Weights of a small mixture-of-experts language model, trained from scratch on English Wikipedia.
Size: 14 layers, vocabulary 6482, 27.9M parameters.
Experts: 48 experts in each of 14 layers, 96 SwiGLU neurons an expert.
Below are experts of layer 11 (counted from 0) of a mixture-of-experts language model. Rows are named router (the router's row for the expert), gate (a neuron's input weights, with its number), up (a neuron's input weights, with its number), down (a neuron's output weights, with its number) and show model dimensions 0-127. Each number is 500 + 50 x the weight over its row's rms, rounded and kept within 0 to 999. Numbers have three digits each.
Before each expert's rows: a language model's description of what the expert responds to; "raises" lists some tokens whose logits its average output raises strongly, later layers aside. This comes from a sample of Wikipedia text that the model never trained on.

# expert 6
What it handles: Letters and digits inside parentheses or tables in infobox data, such as time-zone codes (CST), coordinates °N, decimals in climate tables.
raises: ",", ".", " to"
router:471492462520471498522606439554557467522479504545455528535533501541526512414555458553513488503563444540442573489466515477427486518540425551482294567460525421508480466527528468456431507533435526485561454457495503529488500530536471458504586496546477475460502449525550505431531500593511489367457600545551640459457489524478486469577493522460443468483490433502508512548578492520389567409554
gate1:510562526570572552574509529495510419532505491548502483447500492411630496529497389449501478448541547562467425408498545467527517510513422463491429577530544549454430505418543654501454460490542598491499583544557488492425503457502488492402468450509562582445590437419502458455512454470434527517421507492538505512498528538484528441591516475479460540540401582550469495463523491554514515514479
up1:488492477387434451425488497416578538478443557544559593526588567460506492573520538453471582605428520469532584503504458506487440573422434461460466544477427456526486456557417419459529459500491456517507518514502495415539487428526510528478541529547458484509522589565479510427458536432597480397574506419466531526405462497518516506444491559489422505475486546458541555551410545485505590485511
down1:561454467528446493400586479534437569472513468546594548596502562503416537472554524528522423448482555477382483467490486572564486534472434509499535489449452406491497476517478544487450496491494533489486367500500420558427541570525335503595518494467475499537486471409526564496495522492432435460451590539425558481541521491480422489528544494554566496462532516512428520540485481506481432473606

# expert 28
What it handles: Single capitals inside acronyms and abbreviations, such as O-S-CE, USS, DF, FW, and name initials after a space or parenthesis.
raises: "U", "M", "R", "C", "Z", "L"
router:496459467417416525475569499494575456523471433536470478554498525558508566433595520497454414530469506515494473505571424504496460557485461588390413501465474494506459460523528483501460487611454534482593459419491528499529548519497505473499541561537477515437488402509572410530509536543478422395386603426511532453534565531444441543536455538486470473475531499459457626477585534434515567472545
gate0:390511509398401543455513468562476481471577529469431464469449460462432458494491545484529507538548528409509633480537497484545657462448580542564449587567491528453544484497520626512421480548469532505563440536458440510546544483516566524476503579506535597474445462568457521589481537460515473475561453471496553427470537569576438487461442462466483449500523539494536478548515446509447504557505
up0:503587467472551467427512497516492536413500560639517549482395565589538520439426517453460454483560385565510394467414438451513429531523545481400508457492478497560575572417535537504487522530547534509519510526521463509468457482466431486462494573551559534520554560484501446438501538582505487474476587417500471583512462549446578558556540501490521477454399510490572477518458495415518505428483
down0:430427508481592459529557560456543495497509567431469516478525386498496370492493564541603480476402503563497474497512512547533513437460525515540535468477428545537510662476483498482539529494540495537467564493444525491479504543570531570441498523453505508601428462505474436540452526466496381491481573513492453509480527512480494457543550430415622521529478574538535509574612483521404431473456

# expert 4
What it handles: Result verbs and the words after them in sports narratives, such as won, scored, defeated, reached, by, in the final.
raises: " the", " in", " ", " a", "ant", ","
router:508375563435514477516506529548563474475483461527508497574535405517516569471539437532484399552497517488507452510516511548456416521443485557485444484530565459606442526530448419470514471511514617509538447443451449518513610582478586584422508563454511478429489417459549458401563429505470478452454591578588527430598469483508438486472474450511531462522521472516462533485540562451481531522552
gate0:502446520497599549587406482494520474406475432478557480472491490552570439475411469536445434397464517400467548517406468485463503449509459473632511478495520528464464512503578530466537485581472504496486357500439617538455475493483564461530455474524562461505550513428391490506591448478524439530387491463505547533536490443499481609424472503534479528470457554505519527472529487553462554557505
up0:459568524529517568487398522500518511620456463487468506510541597555530409468479472462567533443460503572516551427500471422411507529487518538550405528424390542408507554474579508453510460471469524474452474520471530564452500492457488457531585504458528496494548510494462523498537454391458482540586445541552587457514475486443520450563424505602469518568391587494540581472498604506507461451528
down0:579422459507474534542446479390424403431470534522473462452455514567476411439442523543530505525546564515548422471461468497469431401498481595472452529456515459526456552497406523474454530502456494555469514515509524571458551488510522480525502404522346534535520528484469560576497499534477495414473437463508557468471527579470426534347534582437579506526510574500473495503470508554513396510481

# expert 32
What it handles: Two-digit number pieces inside ISBNs, ISSNs, years, reference numbers and coordinates, such as 00, 97, 41.
raises: "9", "8", "7", "3", "2", "-"
router:431477549448493486539538543470533551545494477489515501496559470473454465422556465595514524498431475474390504561527465500533455554512492526529442436414614465495567489445554490593429368538475530490620398442520515496488463575543524471460593477488502569498545456447598476410531537480481528424480574518487505464550443560493521438567517496449480391501511464553514552532569498550413541426544
gate1:498470522505495424477548574584532424490447529496446566514510530601462497494485527432538555481542461568492572548559482530416538537571525509495603479486452484472387537488524496537504533512579487532516453520420554474456461550527452441533557504460473469563463515533525456535556525512413504514558510548546491370487529500469444438522495440654407506546438439446549488465577363476569568568511
up1:518494527488513495614401468584515416487504443428485538480523501548569490621489585611540454485439468521469536558514495475467488550525505531435512556472434508603520436459453492521434536560462499496541528494482559454454467512613535495426541446536560478467523459466456592483525502497525520554475424431528556552502487443520485575514471633517438550529506458525489411463449392610516396490502
down1:624474478471485523360458519538465594514557579425454455482473521525445543534462569513440585513527546513509457521428394550414469507481564452517556491496408465494526466551494532540508418493549461520536454421549548489498401496516467533557468471499500525507432661398525551556524536566560515528576467488551473425554535486499487471516515537542490516444430466469518441553590566456539505543543

# expert 47
What it handles: Past participles and passive verbs after was or a noun, such as located, released, known, developed, triggered, inspired.
raises: " in", " on", " to", " by", " at", " for"
router:458429541458469475509457554504467500484448413566564550477529422529479482406564410591521470560492451479446479538593507607463438523501589523427414503524518460586462482505521464490466414527480556548586469532540490507507520504443529457445546533531532432464494443431553440436532503499440443428453565536539505406587468489582505539530420452526478388442483471561503514503478473437449548479617
gate0:450499441404572462511491534462505429567497401589548524346509577494477514489501497526502424572525470536533460545582525512581469465546423469506523491562541471490501544456488563422605570498515558489537435506498490454496578547504488547513539529485419461522509424515555537481475422509526478461546457460486423339501461498555403416534499481477547544548522420488428529447488470467533592570500
up0:447490534531482601524444521507457496449448431452464515488407453462466523412497560467526597541565483569425501459508415553458508510483464511462423418456509496551582505558527508512409553457557540517548585484462580557574430487415507456486518519482490436485516532470399554515544466563593497442507305561451507535500480515499489488447442508533470475416444501536470502568570571517490516522564
down0:520449537582486488440393473528505538525532572519535476423563415507472548541463409499497546465531374535561495537537545483544521576550437550491630555499392398542515512450471510497475550452573540430472437501457486550499491426472479512484580527573562479500461466511549574476468615612464444426527472452477513575486525510490565512521500487493522499624455462473581481519536570497468548559512